python train.py --n_layer=12 --d_model=224 --n_experts=24 --experts_per_token=2 --d_expert=288 --d_shared_expert=256 --activation="squared_relu" --moe_layers=[4, 5, 6, 7, 8, 9, 10, 11] --router_score="sigmoid" --normalize_top_k=true --routed_scale=1.0 --balance_loss=0.00247 --balance_bias=true --shared_expert_gate=true --init_std_router=0.0348 --lr_router=0.00193 --n_head=7 --n_kv_head=7 --head_dim=32 --vocab_size=2048 --norm="rmsnorm" --norm_place="pre" --norm_eps=1e-06 --positions="learned+rope" --rope_base=10000.0 --rope_fraction=1.0 --qk_norm=true --attn_scale=0.272 --tie_embeddings=false --parallel_block=false --extras=["capped logits"] --init="normal" --init_std_qkv=0.0246 --init_std_o=0.0 --init_std_up=0.0246 --init_std_down=0.0 --optimizer="soap_variant" --lr=0.00592 --beta1=0.95 --beta2=0.99 --weight_decay=0.032 --lr_head=0.00966 --warmup_steps=125 --schedule="wsd" --decay_fraction=1.0 --decay_shape="linear" --final_lr_fraction=0.02 --batch_tokens=[32768, 65536, 98304] --seq_len=512 --doc_mask=true --train_tokens=418000000 --steps=7193 --dataset="wikipedia_en"
Below are experts of layer 9 (counted from 0) of a mixture-of-experts language model. Rows are named router (the router's row for the expert), up (a neuron's input weights, with its number), down (a neuron's output weights, with its number) and show model dimensions 0-223. Each number is 128 + 24 x the weight over its row's rms, rounded and kept within 0 to 255. Numbers have three digits each.
Before each expert's rows: "gets" lists some tokens that make up at least twice as much of what it gets as of all text. This comes from a sample of Wikipedia text that the model never trained on. Tokens count by the router's weight.

# expert 20
gets: "s", "es", "z", "ers", "us", "as"
router:102107159144135162153111100124166132123142139146134117134108160162078124095123113075112132134096094160108149150170160159125142127156124101112091076165104157117129113112090134129150147083113122187142082149135097118138138110124130121090129114130134086125107118147120114125170111131156094134136125100127156100136158123120118116138101134131169089147118145153110115151111119121110169159120092168170109132122125148127106103164130135123137142149143131125149137122109129147146123145111139117149110111092149123137070127129161155095154146130117136096090117045134143105130173120130148089148118113165128098165108130109115129124138142108116118123080164113174075095085128164192121123118
up0:111165133140119124108120055142113144127114134111156138131121145136095180081120132090129118145101134115145109145150120110163126138114131117105124146102114080121106123150077142166119127139192176124141139107132121144145144131111169132134097126183130135118123125130095125121130122116106164184134127143102098126130140145139107138099129120137105134124149118135117134108094119146089101149132145140138152137078161148125109107164168116092153139147056116104104145166142151169097105109168123114116095104119109107155148144147124140144123195158097131097131110144155173149098123129130104142172123124124120112146103140124119130136140092160140159123067127118096162187065162132134103155137
down0:146098126151133107124113146158118190116125119077120131110125134148110133151141121102109102114118113127149072176087103131178164114134160136143141124090153113116089135083153065148102129132139123135135130141106131136131142154094129107099090127151123146183150126136121136143137156135122136146108148107159107153115156150137097129119120113078128119109146146073152117159120139130116151132098125143119150122099104190139094100148121102098108154129134101122132104115098093127122111147097110138121110137147121139114135142143134152129127103146116139127184162136118161153134110146177053148135124100115133132114204157156120108153091084093116156144174106155153121134117144151124102137066
up1:136125141079140111117149099141178135145131149064111092127102129097093095124129107109122145121109140172104119114148111164113178086138138130136109084114110106099132092154120130179130138105140083161116129107143112151123111127117128148074125146139135111117085149121140147181116079118124078096119098135103143157127112138120121087109124142164138146116115150116118096140115123116106123157122135141087146119143149147150126109115123146134138118106136162153113138123154149145092147130056077131111144122100168140127131131105126116112117134103097139139108122095122130133136120121135101088143161119111106164142124152202115151120125115122140154086101107117128103131057055116168145154090
down1:093116151135106125131131119123144115185130118115107109138146121095150086116104108135097154144123123069116124138154102116154112137135143106169127096099087104120123123129088118188122118101156119145122132080061127104134173123133129124196109126098133157161118105136131145137126150132110087085127165118138114152127086158098117136122163104127143118138130119113094082087129149093135137150086122151135131102132128145168134084114158122165098061110183119169143089142143170176140126128127112111149102154152139126108123158137102150143145102156148135142156136135082146133138113139112137103122099135133108146105132136088105088132117142104144107116130133132168133158143073103174117121143
up2:128109120104145081129118073121164120081122139154132141196141126083107093117136164114108125142160151111143138123083127117134118140124138119132124110167106153174147171116092125127102149135148106127187129110125140159142171157107124132155093119154136114130078118094116093149164134118143121120101131099152162112126145129103101097168094139117148112101125094148128157147145129106147098166128131159139119123099144162061108120138170125097149158143093133089103157133088149121125096114124135154147100132118143133153106139117132183096175118148102116105114087089161098131145103134140106146131130118135097141189169157140098143140147147112116102121129161143134144092150138146166148136127
down2:151112170113103088139125091166126127099140151117138158097149148161108100128109137099130138121149035091154100141127155108165169123082104122093105176180122097144117124117131122126111134105114116184150116115151147136149150137123117157191157122078105141150128106106135128115157125132158137136109140155136127122129126167107109187144135118114101106110099094102181128090104095110096123151176131131063104138134086120103115155112116125141160117108101111158154138097140107117111111111129106139146169117145143147146137143121108130128130099152114129076146115142122139126124151097160115108116131148136146118142100099091129124138121154104123097122128124124150110111127164103067127089113
up3:136164143143154142139100068116174121126105139157094145125086133151127111118163131127106155146137127131156083136122151139140128099180102092107089134117137106181147115104132128145110122089136127144148097147150121130153136136129131174134111120133102105136130123155116122101147119160102081153114096051146149135143118088156114159125135167120148169125112157120141126140151155124128162102146132155128114186110149111111109100095139166161150142134154141120154155145094159183142101141113130096131117132091113138165114124187126116118180122156156125127088093113159082152085132117127133096174116101150133092167114083149141109105140144133141139133103123130171126110120119156110128162111
down3:162155154117156103131130136076151081131115114110142134156127173144149147100127124150166105159118123138110115087124131069128132093120138146147158092161111126093105134151138105133136137119096078119130163110130148125123179123087159152134141088157135101078100129141108091127129124146156171106125142128113119178116102085104141139121125120107187133133094093090098116094101149114168120143095146135116095091094122156090150129151170113123106105105139140124109105146140104108124134145144141143098180136120094121141173133127146126143123125173096133142120143117142099115109103103138120116124145089125104140168143125128132165135099143116094159147144151141079124112157157153061129127173
up4:148119176132131140137142133088161119150134153143126133135137142148132106075139118096102159140137118103155143113148160161132155142170138077119117122142142089193148137159105143129136138093157125152142107156153149142128151147117124138137116143109149136119137103138113158155151118140147127123131089157125106131109176178086138104119120131140153145101141139114105147175113077094150155102138146086155123091095101129146122098108128107152080142140131138127113151136116131152129154095146101095108153102145111112187128174165145157166114157147090148102101158110123138143082140113150135123132123113122116101130111172097166164108049150113152141112170108128113120135125108185127166123101
down4:109134141102081166105146093091123133111114109173144109131125143149111087117121113117138132111117153112154128119091121156129132140101120122172113124121149118106157133169127132138120088138088128120132079181088107109111169130170100149107108160131161166131145097099113124108121186136097144126089144112115120145121170121150147165087155180142124151061189138146130130205133114105140125145124101118132124098155101134120139123133152174122116137114119141111117130155168156100122167096120102131145110121140098150170104106115107092105137119133118123094124120112079125123103198118144094122138167096129107145126104140131117120121119128142145136140151139124137154148170090123177112118135
up5:139121103170188133138124126159137112139131163115147161120135121134117126122138142127115175112089120123120128148116112122110105133123083082137141160188143142093152107145128107119143141158115107115117129133179150133136143105122121111092160105107107097094162135142099099094133128122122100151161117113131150084111108148179092128128144140133170104147146135141126116193103143109128080160122158127159104087125150146117120117121098138138118164102145121120083171079119137151126146091146151152154113166097184124129125118129129175128131116142159098108149171113084132126129180143118090048162164123134147130121129095104119115104157097090135155139134112122115136129122100141169112163121
down5:113109104110073128139175128110122158147109123161133145181085141139131144166154133153129136131107180122136150131102102098177099152113070099121096136102115108083123139122099133126132161114139125121127112132103169124152097137091107156154103169117122113096111160148152120120136152130122118136098126131114104132147097135116126105167077115105126160114110120139089127133167111096126126127142100115101128128150114131126118129141090105127140147087126178093146140136154121085124095119116160095116105116127132120137150115155087166044123136154133114121085109153138105166109086105141135107110155102124085078153111138129146150077140107181137098135123114139121159094156112113126130173110
up6:155122147134079109126111130161112143134137148108153157185115117160112144081168147120101087116125137130109144116146143121178147136111117128117090068150119094116138103145163134134154116095158128143143092143155130109131106162148120127072139117125103134112157127116125099146120125061156150143109133147129118130079129146077154099147120170158118087160159087122098176159130143128123071135128119129120104138144119109113119122122133172130132098106095139109094154103119117133156125144095098120130099118141137112116161169153125128102116083135129123185127165090094085127123121101133100111132155105085086117130149122115138071129163129158107104114136146137170108152148138110095099117104
down6:164138091114131183135117121152084135107140116103155082096129126141137133126154144114124117152119117095098155126105151143138131119134161119122130128155144135143111105108159096142114095075174132115153081146131156144123102134114118105134112110083130099153160074135136162159119147119096118141131151147135113169098121099114156049131137118140138116122132111093106103131098132134120131130094160087115138111159185098130129132133108105141121162093113105137148130143180135174153138132135137183161105098151146127131148140072078148117121185115155148150109142101097134137120110151096172144103122141136153087124090146123101097097156126117081119164115141116115136111146156168100107119136
up7:100148139133166119106107137169172138158142145179165139113122106117107092128145121124117099149154135119116090105142146129115098159127162088074129121107094148152143141111178137122149100094181140130136146119131141122109096140118125148117157157147113118097165127107138130125139092137131147113145124085155139095129183144118128093148152158165078150109117133115096092148112126154137156127157115155150141142133197142138132158121131129149093158140162149148121123107104091156176129113135137146085127126085138140098147149112115143168111123101124148098107090098150135099145130126129108144136128150116137077127173109166140143156085097137157119076107150118141165118146114137064162123141
down7:117123145118125131090085111128142101114156116139127145091138166078126158127108139072107139104156093110128152166146110074140128112104146102126110138146115146160094175096145139126104144115111108126132154115144182112133123111129113142142121133165132085107133084106156111118129157087171120139059096133143102114110169129113135164084145144061108116150129119091122117110151153165101142144151099123141166124164122087158156149114116113126119121140176148096131130133081132137129169117115110169140132159066131134111093178105156116109109124171102082122117139097106129143140117171183149145143133146121117141141135128143125132102139120112127099133127109095143150108114151101120135121094
up8:079114149157118163155174118135182157164178164148167093144093131131107115109117092085114086096135133121144116144098140119132124113141094105153122119160145129098122093133185135078119106128154095142133093118127105126100130155124135097113161113128134108140140124156113124174126117118123101087135153143121123152114114162153110138134126132152143149172158143146145104143121123174120112128158136122139108164110151160106110141092086147143090117126147105119110134126138171086109110131037161108119147140148094112147140116153130144134161116105138115147106112067067141168144143120127107141140155108138126087171127144122121108103148175134152133132162138127154146150106151104145111108123
down8:125088143136146119165106158126089092125146097092155100127155131137115152133119120079130138153150115161114121114141134100130097168115113137128102133096110097155126137112134144145147135109171077129102134125128145105128083152123141113111140090094104124142108105170119104101089138108134152037140152100167142118139155145135121142131168166128115125113095133078111142075159051124151161116142104097151113111131130111122155106101148165114134124145150147083130130107176182082110138143138132104102152102119133113100151109136139131174100099132137116120084164149124112130112110113101137103145096143119144084134114117126123145123164126131110107110168152138144165097106151128138098107096
up9:155153125159118137148131098160109135101163144100150152146176103093128148147113163149103118110133162135143088145113135136161104148135131144108149085143090137086148112132133144119145096162122154155167098076088134149158121137088102116101100128136121134141135086154132104133158162137166134121138113106077096120149112135106114123127162151145171129112182122133124133110120120093157096137102156138138132141112123185108089166107130181129101132183126115130104098103168149111118135078133137118128146128115145126121167123160127108163088138132128133149126102087093118098117151087124172128139093124106159117123152140098108120129144125117141164113145104100151098067078145162134134107104
down9:149129122114163129135142176104111133113143159172137127122119130113147111122091118088136153119110155140127110101121133091155094167131126152117138090129112158106105131109139122149104139131121080152128105089132126093161142170155141124159129111175130130100082112098170166122169105101103132116121149137094098094166087111077115139137152140152127138150141132114141154120147109106100144148105148111119136106175156139125172146173146165169075102116129115081135097105145101135131119123150125135068190132123163159124191118160139145106127158101113119091137148151108169131115168115120110100120095120133146120088124099086121142148140116147125136142149118123138099099131109162103168139103
up10:155158117180125171057107097139148123121131135160143099157131120130134140114094110145159104116129098130136133154177109146170116109139159111174174123103167142133119121106122125120160140092123140175125102139116128113179130156104136115149099141128150130123140145124142136174142151101157135143127170142155172088095126133119109103111113096132112153151109128157089158111162121140131127178125114147114086113101146160138144104161095120121139106143157135166099177112139108171164090131123128126148131185155142138143115099102143128118061102131124122134104107101129137103114112133147138129136160147143165111139107090127131158147077134139111146126142121101147167080070094150138131109128
down10:105109105156127142123126089182115101106102152192150098093117151122096080154121111107112162124123112122155140142126095117147145134141116134140107143092134061114132120146123135109110156155138122124113148161164115105096178147145154142089085123116076133151169108106072106137108135122104110122146102115127139164098166136128104146152135159113134142155158181163112125124141165101178106156099118113151179115151114118125149080113180107080106154110127141136104140088098166156151147121124146114117141128139133118122127118118153121141102127124156117119145116145109084126087094160102139152109136140191111139120118124103113103137122129138178148145109130135125164126089117168131137150118
up11:101192155118115121074144141151142170132148126153126154108094132139083143123127100140146117136114146192112115139078146095139160122109081137091118129150090147074142081104148130135131146154115109162142126096085123121114111129114116091092102088129125115145105146115158129113102123106124089150144120142115156148135126140117127180169127129154158145132116138110142106094087138173133143162157163115119139130124173094122094117163150119109121132150137174125189111121096095137120125151124151091151114115138108130147125128121170121075081153126134099127183132122127123128138125090155114106140142184125109150108157107125100125074117125148092143131109146105153115136128160115160098141130
down11:116136133175161148141124146136123122103113172108095158128159118142132147076131160139116145121135140145172175167105146113097131158088156129124107135130081123173121148109162138144126121123121108193110121099120134150121147122129131112085150091126088102154139163102114058150134088099168096123143137119181157166138171158130133136134102107151163118137146119128106125171125122079176127144137102138134108107165101112143136130150153136107124116146154132124150144083144145140112096135097103072125129100131104158134149105122078128143109112171121115132125166132140139166150144161131082120069104139117132119137132102110124140147160178080135163128111125096126146140126126101121124109110
up12:120127162136131155122119138101117186121148115091086170130125097120135131115122094142105141148107145117126092134137101093103167134187149119085078152152117157112159075131126141114128135130150142130140121147130158128115101150129105132140129173087129143152115126125127156132142095127122100165177136129129164094138092151148112152109101136127099109149117155127152121116127108106113169142116145188145154188150067147103129119161136109117170128123155148112121107165142154108142144102083122070135118105157148140122136082106148141129111130123121125150132132073105089119151133094109164093130115146156120132129109142143154129128114155172136145100110083104149111113055107107134107088134
down12:100132113151128164130132141099127147080090109141112146085133192113095116119195141122117099136136101157168113111132167139153148127155116113152110104141143137150117120133163109131144134165134115090156137153117157139108099125135117174136141146135124144103090096096156133170139187145149179147109159142094114149107109168143140157103103115159123109119121101153126140118091145139130134127135102126125101191137139115113120111109160095124121128128157150153068094119118138165143156110139086134140101131179074143109168105123142149109129139101155087101080126119166107137108094128116106160126168140144121142152118128094106162135107165146134140108086124103104140113136167118102151144140
up13:093110153122128103156123088124141155133143119128115125104149091116058125182109123101167125133109113133142186114093133129154145151141161132139079153143187172119161138138122112127129147125127146140137086126165151126110137129107117141130123160133134139078082142173139110082114149110166094118156128150135149090137122136137098140125114086105150128131135106106091146121116158145146128147119182126109118073104136109127125081106185140121146161170115135135143153136142120145092124101159134152083128140114137128147082117167099182149099154099116134121123101125127094055143130123124120104120139120141164115124152158152130168110147166134105099125117118151138108117084130089141113127145
down13:092111141125130163134141129142140126145138173109118158120149131073141105121154106134104126163172169147093135142115107145138171150123105107137109142081111142129146149086139158090136157117145144087159126141110120163134163099154121166133103167106148091115135141131091098156120118137138129125144135140110074133178113152154115133135174155142166141128122123115128132146121161132116126142117130094092079149147150127117102070131141119147131145111123115151108134139083129165123120162184163113142131120157099123089107130135127182135157119120147090120162099128101180114139126146156143108118079126120099059122126150145115130082127099100129146124136163124101159139173097083158127148155
up14:120155133145144158138162134120106110143152126148136136152123095133080154129178138136097129146131116124079117161167119145127166127138065157100109072108114150110123107161111165114124096136156149118055127126163103109127162117129138111108135124136110122200126121124130126153173128144155148122147143162118169100135161189140130160157127116164167092129118154160134117143138159158131093161119132104189143139133165136141136127136149164136108135094124173171099120143165150135118129160165141139134113148142099115140117149130138150162122085101136110134108161112131093117140090097116134087119162122132089130147163138136089132120155139128153093128122127094116153117153115096143155155100
down14:093123125152109121109128104146113119144139115160138137141138118148122111088108128116109124159160112132128117151151121147141146093116071138095094164077143152105156114145167120127132140131116160085108134143102101126162112083168110144126123126120157154151113161076120137083158168131117106108088125095114097151132127089152110133125080156131115152079101116124115135101108126121121084116166121135130119156129078123141134131085127185111080150168111101148129104150096137113137143143145099121163153102202133130105075130140116127147126137148123108144081181114103145123157122114113108151103168125131164141121089102143074139149117103145109130145089128168101146124104120112142110145095
up15:142114142129132162121169098175143100136128117140089124116124121141151163089139162124176170130107159159077154120128139091087131130115172124131120085113160118116109071119157066160084180107140143137113111139173134157138146115107091130113148088120111129130184121129140064150136140086107112169128137097095127104166151168153129153132137137090082130145106131137137130122143108183132107160138127108150118127118130115165139127129108092130176162138129118117116164109153115119122099122107111090122124137121133080146137148191156116125153116139146146174146109142138151118119122112147142128136133139139134124088089153106120136159122135118110151122128124131143124089097123126147166131185
down15:153138158117137180094169116142096121110131143150120157159113089160113091129111119120141114118098111133116121145155119127121115131094153100147136068084152160123141137147146090107120142125143124156107093139097132118134127070139131131124118116137100121119115104113103164132139146130107172160153100070151088146132163131145070152121165109104106181134118131124157113155121127134129123197155072123115117122117113139143139102135129127086175142150137139152119126142156109131202100087142140123126131144149147116114154133111121124123124137135119155081144164131151129121155171137124098131135122119139143114091074107163151123156085115070108100106149077102097164135142125116133138087117
up16:132136176114119143164118172120139112169143166105129104077144145121124133179106112131125143130145188126143098128093118113148129094106067149130142167114120123129110069119100169077155110119120117138137137120138135109137167140132156109125149114068116141115122144119110102132079135148119144158129079130127137132140108122132114142149128158146120116169092154147138087118078161104139097113104133150116127127073108134124102110138150124171135136111105122109140144101129115158134125119168087129180119157137154151152088167142098113134139166116093142123101113141117157172131131145175105096140118151093183094104123185161122129133139138162163165146140107120133138114095118157129136125104
down16:111156168098162116150120135112099142160149119095145167107102086116120114141126107092122110123119116085123096149101108130108112122163168146154159132109182173136129124116103110101133180113132161133138128128098152146061146123139139107127159152113137118097150149129092124164102126098152121098135141125098088117134158121114080150133148128131106122106172099101104177176137168120164094135127154107145101143103127108168174100158091112134147110094090106160124150116134113127116119106165122120120132154117133111103086130148137156176153125116106120132125139118125142140137142147126092168115142132131070101077115150118095139149134116104114149121086166123140148142148119112083183102104
up17:104090115148116168137128084144174133083135122121128121138141141187137146129113126114129132104116145121138164170128124169111126136122130142130131111074133093121100137137153154093136159144177148133106103131156109181117127135128164129115142158163157116106140142163121149134119173130144121117105162119124150089119105166194102142125129142115150129140067127124095126130127136141115144179162159175131116123121120199123105154131127111110153104135118112107106107135167144224147109141123109135097135136076166154125102139119102141122145102115107129140158095102131125129104126197135151126163103139146139124138121118186144117144121122150154163167162122101127125143113154115118128127148
down17:106165099160132094099113155124156151133159102151108153171131128175106104130174096127099092143118162124105114151144127155127149144116141133119125141162115127135124138121125165119123153104156107155115119100145105129130133133147143138156152134152168129104094103104168135125147107134149113140146147162169167117125082166128119139126104144147104135133096101094129093136122165124130097141114112106104139102149126184164171148122115099144114136133157124112126091092160134137151141090170172126134130077167176124131159137138122103113106103141136107129112093166148183140117109156101113129089077108141098116094123121111156157095160187148107155167101122099181118109132117101137092135101
up18:117141115124103151153133120193120156113118121101123120149130145142123137150126117108170147125145133187119124125132086147135156150178143110107099131139091132098153110137167081091160122113162110138134084118135083139161111123086151089097129112157162099122119169107127146130162068095146106092088144118123126135124046153122131119112122145145124140120116157147153141092102143163134138143104125097150164096132102185172077115144127114092137110124132156126138111118116090147162156099145124185125149126127108123136087113106155159099105134143112127115106145093130125142132092130103107126110147148124143105142122131143114144093148116103117138198100159147150116112097128133127142101160
down18:109127106134115108138158132134079137155077110136122150114163159121130113133099162107119128174155124129144113104128093091109127108148106114141140092096107107133158086097110111119099153112090117137116072099100088118141154176105113128109142163157105143155145115127158112147093163158143105115107152090139150131053084140075147127086109116097153143112104140093109125118098129130120115110119177099113114128111128132126127099083156137100114089119135119173131168092166140156143096109124158100096169160099108104114155152108120164155115139115122163097119113103140133199124137116099127151111127121120152140128144113104100160122133107105119104129108130134115164142103155093143123113115
up19:098083144134109134146113157145104120132090150109137123151163127092074134148075108141123126118132129165116154093082123181136126136158130119089156111123167102138172108106120134127165124100121132129153105115127096107117139130135118070102104127082159139126166119128112132118115144112136106130128111156131138182103101093115117106116113156161146085157156093140119164141146139117160132118134124107156142137135168099118124116063137125150119136102155110152135134142112140151152162140131088153160052078140138135079105152114184136104132149137125120119123097121112116161119108099150136121146162134124158118148117176169117114113137122174095099140110135072120094106139151117163108111120
down19:140099119194171116151138126112153092146150114155132137123127118149101168106146108135133111122115130144141139156147136119147071136111128141121147105109149128120146148104131141146085135107107148091142112165154101095103175116149119087113132125146152163103165114131137141108137118113111159104142210149138113132121144117134158059133101141110135109134174113127119110148138112157104153082130104109130145148135104134135155101171093138129102129095152130120102132104143070141113178109100136149135109169163109147084103162128105138152149159141152145164107104172101135155099096123111146142118125135129111140172132128135143136131084121122138112193133136165121093109158094168118159127086
up20:125114183117135122130131111176137163157109146126124100138128092123128132124151122096124141147140139116088153153155131147136116153159128132140091123158098084105118142152106107114100113123139095145152141143106166129131084147103153127108111090122137140171179115095133110122157123108169104112145126121126104122123168124093107126108101113139092133127126135135149147146144123136130138157124069114122128121089160159151131169113154177122149122105133147104133143096099134108149162124181151131128132089141125140117110101142120169138170080140137125116141198084145093099131131086086189171149120125094186130174110195091165165109163132144132127107128130131147147124126133157109121114122
down20:106118141177106135150131095128134092115180143122147087107144165093120143114140135124123139069132122104172103148146155079139134110131120112169154158127110084126135154115174138054187134129131137096123123088135104148164109067134163134146125115153109137096115115121099134105078138132107154109090130162133120094153127069118112088140095107091118110165105155160101124132143098142157132138130127161123091134114123130099131127134118114148103130121120144134150129088117149178108126123110134111123129143165135170139119091090097116147161133141104106110113133111110127144106100097099120149151139118122186118129096137088159132117117123155137128093160130112142099129126161180152138157139
up21:107131130133112102098133108121146130116126070119138118176150111106127110092107091177143131108128150120150172102121129133145138135135064132107097130125118121168120138141118130117086140109102151152127087178119171146122144193162115146123126100108140126116127161145104118116125124120137073145107110123117115106106137117140112148103125151139121128120122106140090114175148151100134130151159125157143114147121141159108173138137099106083130106099151138193113158115132090116126163093124104113138120134154126116132137132089161164143114144133127123134093159113172132134122147141109111075148069163089092143098164132075159175116107149097163149112111110101127087103147170095153126158134
down21:118145127092134128117136150120134122103090127136156134121132167103107150127121109173149168093119151149163113109122140094102157140147138159099159131097121096155126104100152138125196079101149178148103109075163153106102156153102117114195147103126133097106131144130124136080118155103115129148181157171129086095126131155128120196145134147127093160105139117156075125126130132112138129138158112182148124124160120133112126113116130151159161154128118172126146139137088148118149131130092101135128103105125107152128152100130141146117135147136155107116134115135111116138125141112090127113139113100114156125144110187089104141132113129110136116148102147137133181107179083123179143122123
up22:127118114094119172168066111147135156121143148141134097133113131155131149151183140149082119136073102160122130110132131087113155117149092109132117092158112141103108083178113139073130134104133139135141084094164130103141148130186119115165132113109135121103155127116134136152151172121140116111138123121101147133123136127129153127135160173166157116090135129129133145079085126088147119134095137133126114150132098109146117147152131100162121135156137133150136114136145119178120137143144118142151099095153070129112149151143161131101144153168119096111172168150106136131113157118108133095133157120067103108098091150092122159107098147121161161125111106137099135149110138184128147128118
down22:134124151142132141107107128121106141125132128158099108100182138119113125096148116120145120106164079120147150174133117075137121113130098173149135138132127114124127143135130137145105071123154117112123104099120137143107184090122166157121128140133147105092114080116185132115111145116142124119125096127071122108114121098148143139115147119127147133113158076144098112105112117166154196110137145137162129128112114126136102132129119148113112088150139142108139137098134125098129163124094119129146155121106155169110141100137119165128079091162101123127086145142124136129104137163145123127089140073102155133103135131172115196079070144116149153117138109094149104115174088120135128109182
up23:135098168135106095111113116135126148145100129142125144077162143123161127120123127089140139162121179163114144195129155127089116103173110115100152142105140118149155130086133110134098112142192153110157097120113140108160106118153137119139109135109112102105075147124138102127116145149103114162169089093136121092113129131081088120124093103125134144116137141143157114107156144090119149116095132100144098105131136120147130120139098168139120111101153152171105122151152109140118130129116137139141129136124147154117145172131103152143125134136145142132136155091115091140140152088107104078123087143087128167109139170150132110145169089116155111095122091130149123062150101169115088084121
down23:110143157165170036114126105120122124109112122122143114104158089122157136130093129152123121072075089152126135106118148144163141142120110134086151137127123124112129130145184115148141123151178099094136137143100139162117188127139144137130126080110108157169130111124190139138091101168135148160143116106132140167102114113126150118141103097139094131138118161126156114170133151082126105150133129120080117097124126127130137178091081104071140098147134114119142155132094127085122120125113142136118125141140119107165119115099137142117119101125088131128121162156138116157093140152126124124102118144112098160158145125110156129124101110145120116168091129118138098068148120121157122095125
up24:090140136153157106128138136143110144128135144128126117156128122137156177112131079138127173144119102160129109152118130125094125150160085118110113149120078185120145129124092127133127143122160128152088134127144144115097145095138092174143135111139133115134150089107090124096090122132129103142160159132160114139158164146186078175125123149147135157156159168177152125124122175137156121158129123120135066109152106122108141164126156167166114112129121162137118141103158165096147125094118150142173084154124137109169163148129076152114166123160135104148124128127130139133120126144091128119130129070136136122145138125116074144115133080090165119147084122134151132105121152107112115131140
down24:060114149127133139134134070082118115144131121109149128160087146092166123118166169138165124144101142164090142106147106114062127117125097125110133142148131133138117127094112156178128127107150091135161118154075177108104138076132139134155155122127121132152110147168118123125105119109123141107153113116131128102131129108147166104162115119115156119128139139133070104146129166052125149129148148177131139095145152123119145166098132130129152103141116126143167133139143122131085127115137097147104120117107147105142111143115128161125139145101110115139127113121162131137145116167088158173147116142131152159149131122124137113157124153189111135147095147116115117198133136109062096135118
up25:093119115126153131102093136176126171123125141146122085114098157106128139130153104147113143173123130103152154095085163091121094086120149143092093103140112123127095112145109133132107149084153137114124159136137114143101120110100169143105135127135136131148109117107109148115146143078155094124136122165120126088128146132164130148100109166108132147088130133149178131104097106137121101159115075119108122135157140143104115141096153117121081108107135183104082102114125142073106148106106153156122131116103087125148122143111148111152133097178149133118122157108140138121140152128069109131173133148104113130157115160122099137092139123144143115089165124120130138126155048162166133122164
down25:125140159136111113143089144154151117162113145115103155119112131136137114147136113136100073081085130080100157131100100116093110125098134150139158083103126120175130127131129126161130101150136102151153168123117114138102107111133156114172151119140152158141121123120106145106117159107142121097140098123153129102101148143119126103086175130119097121130087125114107160115159080133146095119129126086157149130170126165127141088138115156167109135115139129142155128118139088138106161143156101139130118172170130086185087154085122157155076095096116074099176124102128118072131138132145128120126103116124122096177119132123122173149132104144105136136116091164141142131126150163156134128145
up26:127140138115139119208122096142167100120152127136106138154122176119099136135100129109125187093136166119130133154125151142097134122115106112134083127151099134154125105129129127135118142096127166133131102123163093115150121122154122112160150145135199120119118130121113150122136145172139155143172138083130098119136154135148124108090156094094132158173160119123110138080101176136151159132151122117127182120183176120119158120125149108128171138176107148139116127174109183141165150152137144118126129113160123131170094140144114102136105130142133132159168150140135157102084137177130185129090087155117157115120138164136107118136139141148165111127132149130122145105116133158127108124144
down26:124141072117070156128098136129087143154109129130171133136137141100122106096091175119135107097129130143174108114135115160153159117108118161151108140135130112153098086125155110119123142156110060136118162164120123135166102122137114148147100094116127110161145154108115200103118116152134125107164126104075100096142139110111133107154153108122138116118140118136148104163148129124073119101129140126129137119104147135164107117152142116097134108136097103140167120137093141115135122131109078113108103140118187172137110096123149106146132104165140149108106125115107118078132123131109148056100170108113140140176114112137145137109127175156133156164135153177102140112138118122089116115127
up27:112097161132166148170122098147141161164093125137128109112151103154139115108137115114154132094105145137125093141125113119151170125105115136116150110154110140122130107138108129141203132132128157123145166115101112080130109156093137116155124098098124134129123165146186127144160148112081154099151143092114128121123157104140139111136105131124148128137149104095121095163069093098178099061086114177114113123145117107111122083129127158094141135060132162136131147140145139137112129106148151131145119142111159155122119143105116141132106101130174132159173130148133146128172102128126110121168114134124193139081141153126129168124154114111122106129149150105115120128092124118174129168116
down27:102102133144139109124112125109093125123127113192177164086127114095110125101163123114124125150135136124120128143157104104150113154146140174129122085089196156121115156082107147148135115142140165130106092154128133120156079129126156129107138110169159143109136083138135136065163105120131106119120129135114137124143131113110164100150123126148106188138131113110114157064110164111150096107084089181123166170132120109147124130132150160079143130135123111164115098132134143123138128116159126130174141110132114147140183115168139118113071126140152118108086121126127167112136119165120137122115147151116107131104147109105099162104092117150148094121132129137148149073136146138116141142149
up28:104152149125129102123135135124125108116145126133126114104133116162133135089104123097112114121119101105068150134129089107122103141104125094113109105114121123161114085107100131084149175152113162126132123104114104123135090214138108092126138120120119118095176107084173118118152121108149113147141115097119135117104154093141120164157151072141138130154111143121144156111132111126123158172169133113149155155156107156123136154110099133129192138157072116139114133113133169140154131105143137157106128118111122156145146127154154109132106095107124155139093173141104141146110119112089114115145155103080116115117097082132136127143130122107084135144155123153160110139165079135121081133196
down28:093125133072127124138155107169130101136127150130157117092124125117136134161075088162102119138126130163162145140125104106119104109108134168095137119150118145126133096155090124146102161158168146118116111125114093125110109107121137108129101138108133113146154107122131111138148072120116129124179103115079112110155081156106140140158138139162135123165090132169136145123153096078140148148124120133125155144181114103114163148138165106141181139093140125125115135143097114103119141079101118137143155173138132143140131143151149133176184118137149129162115104101119125111115096113137151137108122157163118143165134134047112102152165139147141084136116148174151176130154131127151098152138
up29:134109134170135137104111144129134111164102147124186132139145132134111144104129102115131143107095146147109165182085120124109133107117105141176123166156131174195153155112101119097093144183122142105125116131078140118139148127132160110075152124167127114079147100075128129158171119121098135133137072155143123089121133112113122145078102146084132141148143126104101108095158083107111130188132114118154150135098120113126156156118092089110105121139143145131095154134116138150132165146090094156122102092144098151137148112115106131138132117119121138156122125119144112132073122104163131122101118140139137123153086160166139117120115126089119131143127132162115090128126146186135132108139
down29:109132147166129147099123129111152097151134140137105095197089060104105144151145135120132090153135140156152158137147118162108143124152153126117098093131118156086117107123128143125154127126131105125139146116138149086142150104128119067130137095131127117109134163118096156129133119140162121093156128136100141204138088152120124133159109121119117180141155121123144126120134134092163127128135149124176161100163163117132095127131174117119134121123118142143159134134106136109152125156159179162112106120174155144137115113111141125118167099144156150092099097122138143075142153040113155115150136149105146129120147152076157125119147133117113142137129077164149115132134126094142092138104